Experts of a small language model: 353M tokens.
Below are experts of layer 3 (counted from 0) of a mixture-of-experts language model. Rows are named router (the router's row for the expert) and show model dimensions 0-31. Each number is 128 + 24 x the weight over its row's rms, rounded and kept within 0 to 255. Numbers have three digits each.
After each expert's rows: "raises" lists some tokens whose logits its average output raises strongly, later layers aside; "gets" lists some tokens that make up at least twice as much of what it gets as of all text. This comes from a sample of Wikipedia text that the model never trained on. Tokens count by the router's weight.

# expert 14
router:103138109215111135126145096175132138109135122119137073117160133135165139145117126191153095131148
raises: ";", " |", ",", " (", ")", "."
gets: " the", " The", ",", "The", ")", "\""

# expert 3
router:151102169076116137138121130133154117111126132158120075122096130119083117105114151088129105143098
raises: "-", "|", "G", "Ne", "Co", "W"
gets: "\n", "-", " |", "|", "\n\n", " ("

# expert 9
router:111078114156117175143137142153177128117126098176155115149133105129151152080126167149139126130122
raises: "-", " and", "s", ",", " of", " ("
gets: " to", "e", "d", "l", " –", "g"

# expert 12
router:098132121116111088147115093135146130125145090188113113091129146121154108147090116128157120114128
raises: ",", "y", " and", ".", "-", "ly"
gets: " |", "-", ":", "|", "c", "–"

# expert 1
router:113147109094126111145148109120154133135148092133170090097117157133152131106185124177137125101149
raises: "a", "e", "d"
gets: "'", "=", " his", " her", " their", " He"

# expert 5
router:119113119091138146139143163077101111123135130144145117151125160141144145124103145130132108114124
raises: ".", ",", " and", "–", " (", " |"
gets: ")", "\"", "1", " 1", " 2", "2"

# expert 6
router:144130082134167112097148174200122110068100147130128103117138113108149126141116107141085125095097
raises: ",", " in", ".", " on", " (", " and"
gets: "s", "ing", " is", "ed", " was", "es"

# expert 0
router:100092131126141141124138101158158103111150115177118100099174139113111118122131135084143078102131
raises: "-", "t", "s", "'", "w", "b"
gets: " a", "-", "\n", "/", "ta", "{"

# expert 13
router:096093159107144115112171133171139157119163072145121097127125189111145142141103138112150080135132
raises: " and", ".", "-", " Pos", ","
gets: " |", "  ", "|", ";", " as", " ("

# expert 4
router:049120116127127088130160151164117106122156099159126114145076190134156141101109119133111108107141
raises: "-", ".", "ing", "s", "el", ","
gets: " was", " in", " is", " an", " be", "ed"